config.toml
head_dim = 64
norm = "rmsnorm"
qk_norm = false
lr_head = 0.00597
Below are experts of layer 7 (counted from 0) of a mixture-of-experts language model. Rows are named router (the router's row for the expert), gate (a neuron's input weights, with its number), up (a neuron's input weights, with its number), down (a neuron's output weights, with its number) and show model dimensions 416-447. Each number is 50 + 12 x the weight over its row's rms, rounded and kept within 0 to 99.
Before each expert's rows: a language model's description of what the expert responds to; "comes before" lists some tokens at least twice as common just after its tokens as in all text. This comes from a sample of Wikipedia text that the model never trained on. Tokens count by the router's weight.

# expert 22
Description: Sentence-final periods, ')." closings, line breaks, and the first digit of day numbers after a month, like August 16.
comes before: "9", "0", "\n", " The", "1", "8"
router:49 50 45 54 30 52 42 50 17 58 47 48 57 40 67 36 51 47 54 56 48 50 52 44 57 44 40 13 44 53 68 69
gate8:52 71 64 60 46 72 59 47 42 61 64 27 39 56 47 43 53 46 61 55 61 57 62 70 40 44 43 51 49 44 40 54
up8:32 37 48 32 62 50 46 43 56 54 50 54 44 49 62 61 54 40 48 45 46 68 46 50 42 47 47 50 45 46 36 60
down8:62 59 63 55 13 44 57 33 45 57 65 42 55 41 44 28 50 54 51 54 54 53 58 60 52 44 60 38 43 43 62 23
gate9:41 67 48 67 43 73 66 41 42 35 45 56 60 44 54 43 64 28 55 60 49 53 46 51 47 52 66 49 38 55 16 69
up9:74 57 56 18 52 57 55 50 44 34 61 40 50 56 65 45 50 50 36 65 58 41 75 45 54 65 59 61 39 59 56 53
down9:44 37 51 79 54 53 32 47 44 55 21 62 65 70 63 46 37 57 60 47 44 48 23 54 54 31 67 52 28 46 59 28
gate10:55 50 37 59 53 72 56 39 40 21 72 45 23 74 45 44 56 56 61 62 20 41 43 53 37 30 46 37 49 59 42 49
up10:42 27 42 45 18 63 51 42 49 62 58 44 53 54 42 33 49 33 45 52 46 53 39 73 68 61 40 26 61 43 49 39
down10:62 72 40 49 52 29 65 53 47 63 44 45 42 55 48 40 47 54 56 44 60 49 40 40 59 21 63 67 45 43 38 64

# expert 21
Description: Spaces, signs and first digits opening values in tables and infoboxes after a bar or colon, such as −, +, $, (, .463.
comes before: "1", " |", "2", "3", "0", "4"
router:72 21 46 56 42 39 58 62 62 39 37 62 53 36 58 53 40 54 47 50 37 60 40 67 29 20 59 31 42 37 35 59
gate8:79 48 48 46 59 30 44 61 44 36 33 35 43 59 60 51 35 50 27 62 45 52 48 73 53 59 50 67 36 78 45 61
up8:51 32 33 57 70 56 66 45 51 45 65 60 61 50 62 47 60 52 44 52 51 49 63 36 45 47 57 37 28 51 59 51
down8:44 48 44 40 48 48 56 43 62 60 57 50 55 60 38 62 36 62 51 36 26 56 65 30 27 64 26 49 61 82 46 70
gate9:57 42 17 51 63 48 44 42 63 48 44 35 50 54 56 59 55 38 38 56 54 61 38 59 55 36 46 49 65 49 52 52
up9:44 37 66 55 49 47 53 70 37 43 37 40 32 52 41 45 60 45 48 35 61 70 45 39 52 38 62 41 48 43 67 52
down9:46 59 31 52 59 48 33 45 39 53 53 66 36 57 51 56 58 52 44 43 44 68 55 34 57 55 37 44 64 49 38 29
gate10:60 50 58 46 68 54 42 58 42 48 48 38 56 67 53 57 73 65 59 62 51 51 46 43 34 57 62 36 47 54 52 39
up10:66 44 27 68 39 67 50 51 36 40 48 83 53 47 66 41 43 40 63 50 58 69 37 51 51 46 41 70 56 64 40 27
down10:45 56 16 63 36 58 66 37 40 78 53 41 40 57 45 26 41 51 45 30 64 48 63 66 54 56 43 39 29 58 42 53

# expert 4
Description: Individual digits inside years, dates, scores and measurements, like the 8 in 1891 or 2003–2008; also $ and £.
comes before: "0", "1", "9", "2", "5", "8"
router:52 50 71 40 39 58 63 42 39 39 55 62 72 38 46 58 47 51 55 43 40 66 57 47 46 43 59 31 15 51 43 54
gate8:59 70 36 48 43 50 72 64 32 54 57 49 50 26 57 61 46 52 54 39 36 56 50 47 47 27 45 52 46 39 69 46
up8:48 72 38 56 34 60 39 36 46 61 55 57 73 44 40 54 48 60 51 47 36 74 52 59 60 49 57 50 40 53 47 35
down8:55 58 57 55 44 47 44 34 62 43 46 31 57 39 34 55 45 47 61 65 36 45 41 41 47 58 58 50 69 61 31 57
gate9:49 52 48 45 62 46 66 20 49 38 58 43 52 39 63 55 40 46 82 36 55 63 62 61 55 43 36 48 10 60 57 64
up9:52 26 36 23 57 46 50 42 53 51 45 34 48 39 52 52 54 63 51 60 52 52 44 33 47 54 66 47 39 37 46 76
down9:41 48 46 53 41 49 73 36 43 46 47 74 50 35 50 44 70 37 39 54 47 60 33 40 65 41 51 44 64 52 59 62
gate10:49 30 55 67 45 45 39 53 60 29 39 47 43 47 57 48 46 47 45 78 60 46 47 42 53 46 50 64 70 37 68 38
up10:40 47 28 49 53 46 42 32 70 26 47 35 40 26 39 59 47 44 40 43 51 47 38 34 65 31 30 61 67 57 29 27
down10:48 64 44 40 68 53 57 30 43 25 79 46 41 36 24 46 53 56 32 50 58 51 54 59 29 46 36 34 33 51 39 55

# expert 12
Description: Ordinary content words and suffixes after to, is, was, as in number, part, used, hold, narrow, smooth; -ed, -ing.
comes before: "s", "ed", " of", " to", "ing", "ly"
router:53 52 27 59 54 40 35 56 38 29 36 59 62 53 45 45 46 53 34 63 50 48 46 50 65 48 60 58 41 66 69 34
gate0:43 46 45 67 61 35 53 74 46 42 51 62 56 41 49 47 50 51 49 32 65 37 47 56 48 76 43 27 40 46 46 62
up0:43 51 52 25 60 35 45 52 47 45 34 58 54 40 39 51 48 67 53 50 46 47 37 38 62 29 47 66 13 45 28 53
down0:38 44 35 52 40 64 56 82 42 47 56 45 53 71 74 63 37 51 57 48 43 34 43 39 48 46 58 42 39 73 42 42
gate1:53 65 48 66 27 67 75 50 43 53 16 37 58 47 53 68 61 57 66 52 63 46 42 52 66 18 55 27 37 50 52 41
up1:75 49 46 73 50 33 49 28 49 35 53 56 59 30 36 49 42 51 72 42 59 43 62 52 51 51 60 52 48 31 56 60
down1:56 52 34 38 57 40 68 63 63 40 50 44 42 49 72 43 53 51 50 46 55 48 38 44 51 52 73 57 44 47 51 25
gate2:42 51 45 50 39 40 44 47 57 65 46 30 37 71 44 46 52 41 51 49 64 72 44 52 42 55 58 47 42 36 60 51
up2:30 72 24 55 51 36 45 40 39 49 50 63 49 65 50 47 64 47 60 49 52 60 50 68 32 51 21 58 39 70 54 40
down2:47 47 31 59 46 51 54 46 43 41 54 52 51 64 51 45 53 40 51 60 33 44 61 37 58 39 36 63 52 58 36 59

# expert 10
Description: Words and word endings in proper names of places, institutions and works, such as Street, School, London, Church, Bluebeard, Texas.
comes before: ",", " (", "'", "\"", " and", " of"
router:40 40 51 57 26 58 48 48 52 52 47 78 68 47 78 42 59 53 47 42 51 42 34 55 36 54 54 65 52 51 52 34
gate0:51 45 43 41 43 35 32 49 31 42 51 64 44 42 48 41 48 43 40 36 52 54 26 56 34 50 45 41 55 63 52 51
up0:36 60 51 52 59 52 36 39 56 39 34 36 51 51 61 60 53 59 46 71 51 62 59 61 63 39 62 59 74 68 37 33
down0:57 45 61 51 62 55 52 51 64 68 66 47 35 42 29 33 24 42 48 47 63 31 38 39 50 49 67 54 69 33 55 59
gate1:50 45 52 43 70 79 54 51 49 47 54 62 78 52 70 34 54 37 61 52 41 61 47 66 71 51 49 69 23 23 39 59
up1:43 50 49 46 61 44 51 37 62 38 55 40 50 56 66 68 56 54 57 37 37 60 44 42 50 55 57 55 47 41 63 38
down1:25 60 61 51 41 50 57 77 49 59 48 42 62 57 33 32 31 52 76 39 52 64 63 70 71 53 63 61 65 52 36 33
gate2:31 67 25 23 48 57 35 49 53 60 60 45 48 34 60 50 41 45 38 43 42 57 41 57 37 64 32 86 50 55 48 22
up2:45 66 59 56 57 52 51 62 60 11 43 56 83 50 52 55 59 59 54 37 51 40 48 39 38 47 39 43 54 36 48 60
down2:35 53 57 56 53 45 50 54 55 45 60 29 42 37 36 42 50 29 47 51 52 55 43 47 44 47 51 38 36 60 22 43

# expert 23
Description: Prepositions linking phrases in prose, such as in, of, to, for, at, from, after, during, usually before the or a.
comes before: " the", " a", " his", " an", " their", " its"
router:71 41 60 44 65 47 48 49 66 51 39 40 62 66 43 52 43 48 60 57 50 48 61 53 45 51 32 44 57 70 54 41
gate8:64 43 61 45 69 52 67 51 55 62 34 69 27 45 48 45 57 61 64 29 24 65 71 77 70 48 36 60 32 53 43 59
up8:60 36 68 57 60 49 65 46 64 30 26 44 44 38 57 39 45 32 37 58 53 43 49 35 30 38 50 53 59 55 45 67
down8:45 54 57 43 30 48 51 50 53 61 53 40 61 52 50 52 69 41 43 48 49 62 38 54 56 80 47 45 28 51 56 55
gate9:68 34 67 50 40 60 39 52 45 59 36 36 23 45 42 28 42 38 38 55 52 57 59 39 46 40 51 41 62 35 43 50
up9:56 53 33 53 31 50 57 44 56 40 64 48 31 41 60 48 55 30 64 35 63 55 44 40 55 46 40 67 58 55 42 33
down9:44 67 52 66 43 56 61 48 47 52 28 33 40 45 38 58 21 43 50 62 24 61 69 59 66 50 56 47 44 52 58 48
gate10:53 63 30 52 65 32 50 38 56 44 59 48 56 41 50 49 50 50 44 42 74 41 56 43 45 42 44 45 39 70 41 37
up10:57 47 41 50 41 54 60 44 41 42 48 39 34 49 54 55 51 55 51 44 50 55 56 45 39 53 44 52 57 51 53 50
down10:57 69 53 63 59 58 70 25 57 53 49 38 48 60 51 54 42 35 59 59 37 51 49 66 41 36 47 50 32 53 58 50

# expert 18
Description: The, a, this, some, many and the space token before a noun, as in singing operetta or January 2024.
comes before: "1", "2", " first", " new", " same", " year"
router:45 40 57 30 91 44 55 51 19 47 57 34 62 51 40 47 65 38 36 61 44 54 59 43 50 54 56 41 48 71 41 46
gate8:64 42 55 58 58 50 32 57 63 58 35 55 45 40 54 35 37 39 54 51 41 48 34 29 44 54 52 32 72 45 64 44
up8:28 64 80 53 35 65 49 69 52 61 40 58 61 56 52 55 36 33 51 42 48 69 45 46 53 52 56 73 55 49 58 63
down8:44 45 69 37 31 51 49 66 52 49 45 41 59 29 55 45 44 62 50 42 66 44 46 58 52 60 37 67 86 39 54 54
gate9:46 58 44 42 54 74 66 35 53 37 60 47 74 37 45 40 30 57 57 65 54 57 60 30 39 59 79 62 55 38 40 46
up9:17 21 42 60 68 75 26 39 55 70 30 45 56 48 45 53 53 62 37 45 51 59 57 48 45 49 50 45 53 56 61 43
down9:37 68 54 33 48 46 58 69 35 58 46 55 44 47 39 43 56 26 34 63 22 64 64 36 31 32 43 37 53 63 51 49
gate10:62 39 47 24 33 65 53 35 61 50 57 42 52 47 51 29 50 03 51 43 34 51 57 56 62 40 60 26 70 41 22 55
up10:51 53 26 59 45 42 33 75 30 50 52 70 44 77 53 55 57 40 56 63 23 52 70 34 63 50 44 72 63 36 44 56
down10:54 20 37 43 57 67 36 77 47 20 73 52 50 62 33 67 77 35 66 52 45 50 45 85 50 49 51 51 63 37 35 27

# expert 3
Description: Team, club and player name pieces and stat abbreviations in sports tables and results, such as USA, MF, Apps, W, APG.
comes before: " |", ";", ")", "–", ":", " ("
router:44 45 54 46 39 52 53 45 55 39 27 51 36 52 72 75 55 48 57 48 46 45 39 50 37 52 45 70 48 41 72 47
gate0:73 55 42 26 34 58 48 57 59 47 39 55 34 31 41 31 51 55 49 46 54 32 54 59 79 62 57 58 32 40 56 37
up0:45 38 55 49 50 60 66 51 72 36 41 51 46 48 43 48 44 35 29 38 62 61 48 65 55 39 61 66 66 51 43 63
down0:33 36 56 10 45 70 57 49 83 32 45 28 49 54 54 38 66 58 37 57 65 54 63 48 60 53 40 41 42 34 51 59
gate1:50 56 41 48 47 34 57 44 45 68 66 38 63 65 50 44 43 64 54 37 62 48 47 36 60 44 48 60 41 77 40 40
up1:56 54 66 44 44 35 49 63 74 32 43 45 43 55 64 41 44 55 56 45 49 55 47 60 54 45 60 29 70 41 63 33
down1:56 40 59 46 34 59 60 35 70 29 41 45 52 58 64 33 46 41 40 38 52 42 62 44 60 76 48 68 69 41 55 24
gate2:54 25 64 74 45 33 63 55 37 44 39 47 55 48 46 48 65 38 40 53 53 76 68 34 31 40 59 35 38 54 56 76
up2:51 50 42 70 52 85 29 56 57 28 41 31 61 58 61 50 68 79 54 47 32 47 50 50 48 56 42 69 43 67 50 65
down2:52 54 49 45 37 55 59 54 53 40 72 52 55 32 45 51 71 54 50 49 62 62 54 60 67 56 43 46 44 37 38 36

# expert 7
Description: Mid-sentence content words in narrative prose, including verbs, pronouns and abstract nouns, such as said, him, it, fact, possibility, launched.
comes before: " of", " to", " in", ".", ",", " by"
router:32 40 37 39 57 56 50 53 25 37 61 59 49 60 58 38 37 45 44 57 53 40 38 39 60 50 57 46 13 50 38 48
gate8:50 42 57 57 61 60 39 41 59 74 52 58 42 73 56 35 45 71 47 47 37 47 55 57 41 52 61 29 47 76 70 57
up8:77 55 46 54 50 36 47 60 51 71 53 41 52 56 69 18 38 56 57 66 38 41 53 43 64 67 44 40 38 57 58 69
down8:41 58 52 21 51 38 54 27 49 31 52 60 35 40 72 38 39 57 41 43 50 39 41 57 35 57 56 49 25 69 45 66
gate9:46 58 48 35 54 56 63 47 57 62 56 44 61 24 74 36 18 49 41 28 36 47 56 69 70 63 42 66 23 58 40 54
up9:31 55 38 51 40 38 39 39 34 49 62 40 47 43 45 63 61 17 43 26 59 46 44 37 51 58 59 48 63 40 63 51
down9:63 48 75 27 39 40 42 47 47 31 46 48 62 40 79 38 63 57 22 57 56 52 42 58 51 35 60 56 60 37 52 41
gate10:59 35 47 56 44 66 34 35 57 40 49 55 52 59 81 36 68 44 60 30 59 57 38 79 59 61 37 32 46 50 54 48
up10:44 62 67 45 27 39 67 16 51 57 73 37 59 53 48 63 40 70 33 53 52 41 29 47 36 60 51 35 61 49 62 35
down10:31 29 54 54 57 35 54 30 62 42 57 48 49 45 21 33 52 60 52 58 45 31 60 48 54 39 63 50 45 50 41 42

# expert 5
Description: Line breaks ending table rows, list items and paragraphs, plus section heading markers and closing brackets or quotes, such as ==, ), ".
comes before: "\n", "-", "|", "==", "===", "The"
router:74 38 57 55 63 59 54 58 52 50 51 46 32 59 55 75 41 52 43 60 34 48 61 63 54 55 43 59 27 48 41 76
gate8:48 40 42 62 59 55 71 51 60 73 44 33 52 44 52 52 44 51 60 44 55 49 51 52 49 49 68 56 42 50 71 55
up8:58 48 62 67 50 48 27 47 38 57 51 63 54 39 76 64 52 77 43 44 43 47 45 59 43 37 69 51 69 55 42 39
down8:50 64 36 64 48 31 49 36 53 41 56 54 51 39 57 52 69 58 48 58 43 51 50 60 41 46 54 67 65 48 47 51
gate9:62 52 50 48 42 67 51 61 49 43 41 50 54 62 60 48 40 51 45 48 31 52 73 46 53 56 57 68 46 47 56 49
up9:61 40 54 53 55 49 62 49 57 71 23 38 48 53 77 51 62 53 51 52 40 54 27 44 44 45 73 55 36 41 66 55
down9:55 67 39 31 39 38 36 51 38 66 25 67 45 50 20 41 43 58 56 74 49 49 15 55 52 48 31 67 53 40 47 46
gate10:46 60 42 56 58 29 39 57 58 62 37 62 65 42 60 48 46 56 64 55 39 40 48 65 49 29 58 42 48 36 73 52
up10:48 56 38 58 58 63 42 48 41 33 59 49 78 54 34 34 57 43 69 47 69 49 55 65 44 57 78 41 54 57 68 60
down10:51 51 53 51 46 46 45 73 65 58 52 36 52 32 42 39 45 47 71 39 34 49 66 33 51 46 41 58 70 57 50 34

# expert 17
Description: Later digits within numbers for measurements, years, statistics and dates, plus words like million, century, percent signs and month names.
comes before: " |", ",", "0", ")", ".", "–"
router:44 76 50 58 51 51 34 57 48 52 55 46 57 56 51 70 48 54 58 43 55 57 48 58 45 41 39 37 36 25 56 64
gate8:59 45 47 60 68 38 28 47 30 51 49 35 76 57 61 39 66 61 52 25 41 57 83 61 65 57 55 29 70 36 68 47
up8:43 37 56 35 57 52 29 71 60 32 34 60 72 52 48 60 67 43 55 65 44 51 45 63 47 67 45 53 41 25 64 32
down8:44 35 48 59 60 65 71 50 47 34 38 65 50 47 73 43 66 45 58 33 57 48 48 39 44 48 56 59 54 62 56 60
gate9:52 30 55 40 56 53 43 58 46 61 51 56 38 42 37 40 72 58 36 51 57 61 63 46 39 46 42 41 55 67 40 56
up9:46 37 44 44 67 59 34 66 42 53 59 50 49 44 39 69 44 53 52 35 57 60 37 52 61 37 32 64 72 45 62 62
down9:45 58 33 29 52 47 54 59 74 67 34 50 45 48 41 37 73 47 37 48 47 46 59 25 68 60 36 56 52 73 56 29
gate10:41 29 36 52 39 39 68 55 63 53 58 30 31 58 59 45 39 56 44 41 36 61 48 35 48 48 39 58 62 51 47 68
up10:51 31 60 36 36 42 63 38 49 54 43 55 52 50 50 43 57 22 66 84 61 32 41 57 42 54 51 60 50 39 34 52
down10:49 42 56 38 51 62 57 55 61 69 69 39 66 55 32 77 41 50 41 58 37 44 37 51 47 44 39 45 50 50 54 42

# expert 1
Description: Nouns and adjectives for places, administration and society after the or a, such as station, district, government, civil, municipal.
comes before: "s", " of", ",", ".", " and", " in"
router:43 50 43 53 78 46 56 48 41 50 61 54 59 51 66 52 54 51 46 39 53 41 29 46 60 32 57 48 09 49 54 32
gate0:45 53 29 78 61 58 50 63 22 59 66 35 66 41 44 51 54 68 41 55 20 44 61 17 62 42 45 61 32 48 57 69
up0:47 38 58 42 32 59 61 41 48 39 39 83 56 56 48 38 46 37 40 40 46 50 69 16 49 59 47 71 78 64 73 33
down0:51 57 56 34 58 33 60 63 48 35 55 38 57 65 34 61 47 41 54 50 49 51 62 45 39 60 53 35 21 59 43 64
gate1:34 64 26 51 61 49 58 50 31 74 66 42 43 50 34 36 45 50 49 61 65 43 65 41 48 46 39 49 35 45 50 61
up1:44 61 72 54 45 58 39 39 42 39 37 53 68 43 36 44 50 57 56 46 39 52 65 40 52 39 44 40 46 43 54 63
down1:55 52 64 53 43 56 42 45 68 52 43 28 44 48 41 74 54 36 55 68 51 29 64 50 67 65 41 54 39 53 53 48
gate2:33 73 59 57 37 57 56 66 43 49 70 52 45 46 54 24 42 51 36 61 49 39 65 24 30 67 64 50 31 70 44 74
up2:62 51 52 29 49 21 40 26 52 49 55 43 66 43 72 52 59 62 50 43 23 46 50 42 39 52 53 45 41 57 55 32
down2:56 69 39 43 51 50 60 56 39 58 41 66 17 30 47 33 48 43 54 67 54 40 49 56 31 33 82 39 66 48 63 33

# expert 8
Description: Commas, and, but, when, while, including, colons and dashes joining list items or clauses, as in writer and naturalist.
comes before: " the", " a", " he", " and", " it", " \""
router:54 61 62 38 23 37 48 57 36 66 46 44 34 53 36 63 55 48 55 45 45 26 56 64 69 67 58 44 33 60 39 57
gate8:11 25 64 58 73 46 60 56 75 59 65 52 36 53 34 55 44 54 48 46 62 50 36 41 56 56 54 86 64 56 56 59
up8:45 69 22 61 44 64 45 47 39 66 55 45 39 50 50 44 29 52 57 43 39 54 23 59 52 36 46 72 50 26 57 42
down8:55 50 52 33 38 54 49 69 62 53 54 28 48 34 50 57 58 46 34 43 62 48 62 53 51 64 47 64 38 68 46 35
gate9:56 49 41 59 44 51 38 47 53 51 50 41 24 55 51 62 31 57 64 63 72 58 34 49 35 28 35 38 17 56 46 61
up9:45 65 42 43 28 60 42 52 58 27 35 51 32 52 41 47 60 28 66 63 64 53 65 38 51 60 64 55 47 36 35 65
down9:59 33 49 51 52 38 39 72 74 68 67 41 50 66 37 66 45 76 60 41 40 60 62 66 43 67 53 49 57 50 49 46
gate10:50 58 41 38 45 59 55 45 62 62 60 64 22 50 48 87 54 54 28 50 60 49 59 69 54 47 52 48 46 55 36 45
up10:50 52 52 20 68 83 58 62 21 45 41 54 40 53 40 35 53 49 64 48 44 60 43 44 29 37 42 54 43 68 35 55
down10:43 43 40 54 56 61 58 44 42 54 47 48 56 62 61 55 54 34 49 71 50 54 50 44 50 52 49 59 68 44 42 55

# expert 14
Description: Table pipe separators, semicolons in number lists, degree signs, and month names like January and October in dates.
comes before: " ", "\n", " —", " \"", "---|---|---|---|", " Total"
router:51 51 54 53 30 50 61 60 55 42 49 42 46 46 35 49 55 33 40 59 43 52 51 88 41 64 68 72 33 42 26 62
gate0:76 53 47 43 59 65 50 41 35 43 82 59 45 47 48 79 63 56 69 53 46 50 63 45 44 49 59 46 54 52 47 69
up0:66 38 40 52 57 58 58 79 48 76 62 45 41 70 33 56 69 52 15 54 55 37 49 60 46 72 60 32 45 49 54 52
down0:33 50 45 67 45 33 56 61 55 48 68 45 31 45 37 67 45 48 32 53 50 81 34 68 58 64 48 47 35 49 73 48
gate1:41 43 49 59 64 68 45 49 65 48 36 45 38 32 41 28 42 59 50 69 36 55 68 39 55 42 30 39 77 52 91 40
up1:43 42 67 76 37 55 47 44 40 43 58 73 51 44 66 76 17 60 45 39 42 39 45 59 46 52 43 65 20 62 45 51
down1:55 62 48 32 47 49 56 41 24 43 55 40 39 74 46 27 22 43 45 56 36 67 62 47 50 52 43 50 71 52 50 62
gate2:55 52 59 48 74 50 52 54 49 36 70 59 55 78 34 69 57 33 66 63 51 64 59 59 34 65 49 38 44 46 58 54
up2:51 48 56 49 50 50 37 42 63 52 57 69 26 52 63 66 56 46 57 55 52 33 24 56 70 48 44 78 43 26 41 43
down2:43 46 69 48 47 42 36 39 49 65 53 55 43 45 44 39 64 40 53 47 47 76 50 57 28 51 17 48 28 45 41 52

# expert 16
Description: Words from sports, competition and office contexts such as League, Cup, team, season, medal, Award, Minister, Championship.
comes before: "s", " of", ":", " in", " for", " ("
router:44 55 48 46 61 53 67 56 67 27 39 48 65 44 48 47 72 43 60 51 39 39 71 41 31 49 34 48 42 48 52 35
gate0:24 33 57 21 53 57 33 49 57 62 31 44 54 51 63 60 36 44 51 54 49 67 48 47 39 65 58 62 45 52 55 39
up0:54 62 57 46 59 50 36 41 41 77 51 58 43 48 53 39 42 65 47 47 55 47 74 56 49 49 33 55 46 43 40 42
down0:50 64 56 45 45 39 47 60 52 56 44 47 37 30 40 51 63 42 43 47 45 62 47 66 46 51 48 47 42 49 29 51
gate1:49 53 65 53 59 60 26 58 72 55 52 43 41 41 57 39 33 43 62 64 58 54 47 41 49 45 36 53 41 39 57 59
up1:34 32 59 37 58 61 46 56 44 51 60 29 64 58 44 58 75 60 33 56 37 58 58 49 31 54 44 49 63 56 59 56
down1:57 41 42 58 44 65 31 56 53 36 44 54 18 48 58 30 53 39 77 57 41 31 35 63 30 58 46 44 54 38 41 55
gate2:66 55 51 28 47 37 32 55 66 38 57 57 63 45 40 42 61 59 64 40 60 37 42 69 42 43 59 59 55 59 42 38
up2:31 33 60 45 52 70 60 62 29 38 35 65 36 56 44 49 32 33 49 31 53 69 58 45 41 43 62 49 68 48 75 50
down2:49 59 76 77 45 35 61 60 60 39 40 48 64 55 67 51 69 69 58 62 78 44 52 48 47 38 50 51 33 35 56 45